From a checkpoint of a small mixture-of-experts model trained on Wikipedia: 64 experts in each of 8 layers, a softmax router.
Below are experts of layer 6 (counted from 0) of a mixture-of-experts language model. Rows are named router (the router's row for the expert), down (a neuron's output weights, with its number) and show model dimensions 256-383. Each number is 128 + 24 x the weight over its row's rms, rounded and kept within 0 to 255. Numbers have three digits each.
Before each expert's rows: a language model's description of what the expert responds to. This comes from a sample of Wikipedia text that the model never trained on.

# expert 25
What it handles: Periods and sentence ends
router:111096089095074125169110156133163123137144137156113074123145118116119109151121094161164122097116137121078105092130137112112136105113117085123124173131141108145124146143110096166127159118139103178167149103142126151139135137165113146113149184147160100128103133109095116167139100109129154160103131136163131092168109097120110095131157112125144128118126145146091179140136101147157117086159
down1:153139140140137101131153110141119100088087083135160184155149161128131170137146159082113132108114105143149143155110132122141120117169128162105093145153094163108159121112171140167156050114129141130102122124132155140144173104141162137139096085119163093125133151168138149131130158132121107097109126168117095097119113148147124088144140141104123124149170114132090133155125120094100097157147
down2:124140115091120108138142091149096145130093142160113138119108141147201144076144128109144130144086107165118139159140118122148082161095131158111105129115167133139134106137089171105109125062127165152139120127148153155151117129087140134169124152155133151144139139124088140157120123131121185117130094134114133160108173116071132150144131137111145135090154132176143100079157148109126191105158
down3:114137099096129115079091102125124119106133124088143085105123107158134098173079124079114099115076126102135148123130091137130105139097135122115172094136169135100168138122081154133168155126134133137086128173128114192092093170135152137116158129123139157141124078180118097074124147131135140103113103139121080124124121119153096138105138180157122128162146121127120132152171128121118122157130
down4:129135142100154131145123103131141133102126158154135131132106161146119155167099154135149102107152158113126165160177155161138082104179138155110079131128121144100150145104136126131083132133133110131132132087107141162112108057126130105164097141080125098135128135099123112086110160094115134111147141123109132170129118169177123112102125132111118142100170175162122173143130166148134174133142
down5:122135192104151136122179096166150144148103126099164142132118107165107114108159125123106068157084101159117118097142127137148138138089126158120136168091156128104153121105114147153084147119105161097088188151129155129138072158160094123112138175143105139134145124144170126143163131123119126071097128118074091078140109109133094128142147143111190150147137150128112128137115121130147103110162
down6:122096103089132093113145118134137129163128128144160131151074096124114125163146135094141108123118173131127188131154135129156091115147117145108106109109117147160127178111122150140110113104205141109133102123119176165136165146122110119088131099142164095127143115113125130167107132144119179109112121133121123079117116149140147157138121151135090062149114142124141090123167105116113077126164
down7:144125121166118151157166136115136124127122102145119126161108134087137134134105152179099106124081152159105135133111107153197102137104147118109085130143122151143151081118087122129147151161143178131076141102108132128121157105119095118165140134155094102113136104146133155122153094099142142104146148122114092118149126116105090117116134154134155117143145141116133152147190090132086152110115
down8:142136135122112125152142103127109115115097129115144114129106104100098160067166106113140150115141110144088139104136134092099059121143110101076144170123142142120133085139121170161122139085160135132161163136133138184128094130144133135147117125124144107127175116164089123102166124095098120100120129132135128145116137110137117111115127176095125107150092151133141135137143101105138142160135
down9:146130112126098095127171112114122102099158157130119130086140118071064130135131172136100105125113099107158114125123112137144151149104102102136097159142160144130121093110114116107146128121093106166138165120130102147163120147127135101117163115104178141125148158134138142131130132149064112097113138141111102164143095145132159139111125140139154075112113177151086139134118108080095092110150
down10:096112104167107139131127146141098129131132141118128146133059142114120105145114124124130099160122171085121110109129159148136089124127160114121104093128148130110141126129149189129155060099134148099138152106164101110119147171118107145086134099098069091138112101132166165159108101158105130094164112105116072143174133123125136135102154145140160129081118118127083133105151095148113144157142
down11:141116105097125084125118142150149119103113156137132086153130094165119143131130082122101139104177124111126163131173114098108198111143139117103139163109130134100143189124157157116144122116159090183207101147129135115130136137164141128111109099138174162144125151124151073176106151128104130166104093145129174149112143128168149157127101121136164113148109165123141150073127115146141132139129
down12:101138129174163117126147126082142110127100161159163093110138112128143102126138163148138151140095119150163127123117086097139088142130118145155107120134151089111167130157100155152127136085093122118088166105129117142147097159112152112176151139127118098116113136110182120141133126108142121096151133127119135158120134179095192130119133066147112155145111161087141123152098118128135100147105
down13:121108102117117091143205136144161160136113154148149159147118109149101154145112091126104129094158112138109168137154134154101128139129115118107096140101151127159139145123139150146125156140175057151111088150130105148128122124082145113108091099105157150133127105145131144129099093113107133110123138136100142131139122110177100100085148120134119110105101124155149142103108084079131122125137
down14:132149157099108111157123109103160154160128108113113177100092088126166094126153153119116126178147092113129108151115173144160092087146104120134093091133141148130125142144131110153135140121155102136129118136129127145125151107144121115150150136119150104115102119070130157128115117128116122122161120143170159119125150107134134117124172160133137164134079105113135173108110102157137132138116
down15:148163169056105109109147159137112157136202130088141158090108163139151096102162116129106133109148135118143107127147152120138137141145124104080147123135146112127112158129146172117102131137178159153141158127133136140129107151165143089130116113151133146118111131119106089154085189112133153151118107126105145139146134178107138142105120064185150105148119122141139115125110089100117143091150
down16:065154078112133111076185127150132105145119123115122108095154149133152172090124142176140140143149106114128118146116108072177152125088121125113055137149117114116140101164120122137102128143099123147109099095102131148111178174146145133121162162117144127169136119124106113149138095127115098111145105108137172113115108155127141091097099138115127133131096112128081119134108137131172120145125

# expert 44
What it handles: Years and decades
router:137093109129103077164123136119129128143176140143188109109144167154161104122134111161142154105120143133120090149078111114127146116140148114152115156126131136133088143129171140100111125144157105185170142136119114103192137138143128173090190167108105140141108164153115108108124152162090147133106129150154129101136149163145151137143138159127144126150112130106118107127147130108145151105167
down0:154124074128131129148144164130107125132151121148108169108123141128124137098124156158142083163125141102136150131133122120115100129092160140149157176158144124185173138138101124148120142101133147154136110137164127073115132127128139176173130071124109127136117172113130134138120136139123073113146123114105105138157095171109162139107151146131097162163123134128132120124139126140119124094083
down1:079174091147158099155092137120103189082079153112176150117116119112121131139152141102071091083143108156096113119105112134102146163164176133119115139091114153131109089137120142136130109080123118111125121116133126136143156128153171103124101129124145104110098137125126140150147154141157127108121110140155124158146157122116121142124108127134113053170145116134120122119120138062157083138146
down2:150122168165123128123129143091144133138112145117094122140143157129147139158168075144150107123169153113121070158125110144118133147098152134117130134149151111144081142109120179103151147082125132120109098145088110131183106094133130149162131143128157112124096151169154136113102122130158135118140096121120107156159140145076066146163135174144118144127152139139122124173157126152105180130222
down3:090127126119075073120113117102120132153132115079147130120118132152149084183093102141128113102120127075112139107137127087153156094108137130155129100134138124083119091165076129106094146130101109127123097116130109167109117168162146126163113114092190112132161128090134132081134102127105131132120142166121164131095103105107089123127130148108094134119114102120130133092114110138111154163131
down4:115100097138095169132183134156115131120156102139126097128091082151136132155112134122135104119126132134155146118141118138128111122107179141126082079176132106093158151116147125124083144133108090140149133123101068136167139120114121121115140095133128122104111131173123143166122115136124130123116164113129092103100112168139139128128098118125087125100113129182104125130134128200109128103133
down5:145124189131124107105184140149128152111134139147110124124129105138141112128118111152129126150097138170113104135138116133159106136072163148163143128146146093083111138145151174111156115133112148112119159138098136139136137111108081113107142134135151119133126126142206118120118126123174119127142143089105115116179107122168132135107120128130120142123123165104120139163095143114115127148143
down6:144115155121143102109087139121076118137128115129164134148118134126127164207113134112084131101186134119096117133114097142116115155115121129124103155133149145137119144111105174113138087159127129116079149090115149084122112163112147141120131122139139077145141164135117123083090124112124180148183111139170105143083080116106109097150087138103105107135116128131138126147095127083139144122124
down7:170143126134148144144116119119175124083116140126125163148166137112143145125135141127161098131158124144103163180100117142125137133129156109097117110138168104110155114144113148096143119115134144121116147146133140087134138071125078089184114137103114119122167103155076124163127137167105142138145152162127125159076138159142139132139120165172153097180105138137126169151177151110090122074135
down8:121093156127125112146154120136129138135152146099153102144101126089139120129086116121137124111143196067130125151123131144149099083138124161117115161117122136084100134088146149148119123110145104132127160087136124145101138165132075123106153165130116117119120160156143118081126130131142092125132095189163137163117112112117138118154109128110148131164111148082147110118117115121130146120100
down9:111120165146119152120125119156127127139120119109157135132102118104152144170143144171102126129098148133110090182134124125134125145102103145137085149109110154108130115132174117134076144135107110168076162179081147143129105111113147106169139142114163102107161114134124132146156123144076120119180117102114090126154113136147147124122139143123125113131130130116120105153116142154110109132129
down10:110123153181065120113155124117153097140133127147137122081114140114124134168121094096109138128136152088100125104180127135138109090143113126125124156127099183151135140098078124158139119132155116159083192108123118089128152136131125128137148126140115099163123118146117116117100105115110135107140147107136113130137137124155152160101101155095105114103128094121080118144125092128119146168128
down11:170138095152096151123145123119140094137144130131171118119120085119161153143073125110119138132170073137163072120122148120144135118127171120107122119129105108122106145100146082111095106154149089136108115128134153150117140158101171151120101129110177115092140127093101154103142097142126149163128132131165184196119121140169140149074106093137153139157081111154118115085130132152133161172129
down12:097146150208122121135151155100117103129128099130125117109128110109114098114123157146136155130111080129133164119119149104122145107135100136102138132150151125091127135113125141128159102100107114125107114115148117120153058186102123062147121159086125090124097145148160113136134112107148148121149131123129115159145119106102170102077118108145108151148128175087133084160137091120114127156113
down13:104147162120096144103151147122110161112118170160085137100124127141120123134133126141135134124158135147094141132135136118108123140143145102093109110141120109113130148079148199098098152152150130128164127165133095118149106123115158143149098128119147121159101128112161158172087164185124140165145102119152119158158116135118109163176148088162085100097139128096168155104147113121173131115130
down14:130110145164117158127103112091118098142107137110108122111163107135152126071159156109126143131122162113136090155102156140109124107171130184106113148117141069140097158140085128134167110131084132115142084093087088117132142117120080102066139171138167157099062116093125119124120105155122157124176143146112143125126152120107115137143104138097156172144108142133137109122173135095147127095166
down15:142153119125130069126185124134097141104141148110092092150118168086144096138208120110102121115132149122114139102093132142123134122114174124140137115135112105147106152134125142167152111170135100150148120091092111106155168135143110139108135120083114134081103141099119097133097148140154136158132136115103121102140101136174095140136115113153119139092118139141146103099133120150102120140140

# expert 49
What it handles: Digits in large numbers
router:088122159126179113138117114133143106125115142160130111099156103094131162097091124117144104148111133182083089120167102112112105101153159148150092105158135095126129130141148121183127129117143100096133157102124088124129127120114104148080114148129132083118073147130095119122142134106135101124141174135183110135122145118128139088155137093136087170142107139094109177135143115140151156096118
down0:149134110138100118138146134125156095126122106130112134111150105120137135106117128140109116102112123148110117136116139110094168158140092132137103163108104128172136137090115135122121163129120126178163103126131116154123160147135111147104102114144168104105154126089167106165160086116152134163176144123157129146121113137154128115126142146151155126127113113138141121100109152109123144119097
down1:158131150119087127145142091115116140108125094102121122150136171143126128110130134140107112151092082127121147150132127135086181101138130156133093137140140150154146104126124129145135128125108108101134106146125110133120135115125151150064097121117154101118089089072138171168092111132133155142133101115179117107125165122093072106112119146106148118178137104152123108111105129088139102158149
down2:115120187138123121127131146145142153136100132105113156160116146161143150122102136104140167106105112124151087171117161076130111170086164140110121111129119154130160123115094130149068173093140171159108115181139135092116132123137113151133126096157152112099148101117073119107107112145163115161155134118114127175100160095108161144121165149145098139151157133128128125134119123145125139099144
down3:138125186109148155103137095098139154069150140114100118162107152143115099119105128156125103116107082096142164132109076163120112139166084136122118091117110146140137132095112142130084103176149104161105111143156127144114127181136109156157124175138138105093146103131118094106150136124137141089104156102112124100105118117127106105122148128110121124120121135119167122135109125155102177130114
down4:125134108119132130134132142119125121114104080125094118134132136127132151151113119132134123059132140149103078134120142135122127100150157128116096073148120119096125165136146137132115137097159144142125126147142117128142149139122114152106041113153156112123128124126102125095125153158098096145118122125146161156130147136115094092119144197116139167156155133118125117098186151119140141135120
down5:166127118109089141146136134150138135093139071122130125153113118129114129115152172097140093125112095144170128132110168107149130133149140116153109147123108111094146152146139158127110163199154137131119121166125133123174102132147133132153148157124131110110099099122137112183133139147154177137113128114135093148124080126142139077103118084116190150138139157118171149086117134110114109103153
down6:102111106170143083126143132122087121127150140107148122130165083133133150147103096127137136054104130169152147121121127119087095135142144165105101133126150170118130147111112167121098152125140169123116135100100146120105145108115119148124102127148120113110130135143124142116113142123160129172101084113129119083162108140120132121126107137124121075138132098150134120124136157117142096113160
down7:150108119110089140116117118116167126129111132111135140189117120124132164120126160129096108112099116133129133146145113131149142113173139114153116152135128116116122129144131125138079170115113129140129095131137097105135121114119128145136078100166147071127145097130092132152106120143123147150085131080118128148121096111147107086100119132116119165130138125122106136113153161115124148139148
down8:127121149122092112127144118089105103119183097134133112098171181145107114120163152185138115139137122169092147111150149154117135143138121092105124180150149142133143111126121132177184108183124076119142121109159146151154109146143121159166170162108133033136088132137139139137143103119128125160116126141139146130137150111153137147106122126145127122155110131099145146112163113100108115109149
down9:109103115077110123108137142112115110132133143123131137130146143070063108078137120136109128114157177123077152146133082106091103090121112154150117140101138118123146090098158092153113130130135124158092112181123128120184125148134113122121152099103143107132125166091151099191115098107106087102126134106121082114140113103112172095118142128139121129137108095130110139156163120114121118126114
down10:175109106127140145120146105118110156154131118111144136144162127145102120137123145097098138089098117056125104119144104121117180092140101130139113155132099174120111136153145129120138136142125109123100071104157138104100167101163115128114144136136098130080090131152100115174144096127139112114133112138147098134124121125105134122163132095098093099128130158135108138083177133130134115149161
down11:126131143173133143146169156149158127133136087124129141110101109139126125145089078112178160129162123090152122125145132128127110098131136140115122142145174151172139135086186099095118165136141110095131145131154100122116151139133168154110084106117147149107140110108112160147129140109163135122087113153066141154126159074144152139121119136134095132130115129095117143144076105137164165118161
down12:113127135151095137148124157178142126087155119121102140144122128097128142123150159146114128149114148102173116119107098141125119124103140110127141152116095112118193101138129140132113135147095080171115141127086120147130127176130154137181115177146123141111149109147134181158132127115158165118135151155089115116135087112124137126112109133105163151141144124119107184130094148127145143093102
down13:079157130103118186080142148146165112087156159121134131158135118176094173096133181130080139114126124195136118114114131139133110110121146106094120144144103124138140177118171196121128123132155097115112101154123120151147135141087108160153131147120169106120131124094131114110111153139142129118116114073108146130154113117116141146129128096114138125113098110122130118070135049081102143108149
down14:080122102108129116170132143118126145127118156092105125138103110148171096115129157145129145143134155163116122166106144095113109148134158143145135155106122117121110139126097140134107134076129144154133140127145135144106131109162129106128156075105120133159158127127127141145100119112178143112134117108147152131173135129135107111158138182103145159145142174110115135171083158096134130149101
down15:161144135148147133119191175174113103088139103078096144124052135124134115104165137124109135117157125146120126124137095105121091203144120153152114132136132092137144148128188144138188134157149088122115161136096152135158122164143150155110113157119141155122130139152138118166106123121148151125133101180130150091148116136124147117113116132169118145119146102115168097105122084144119160125147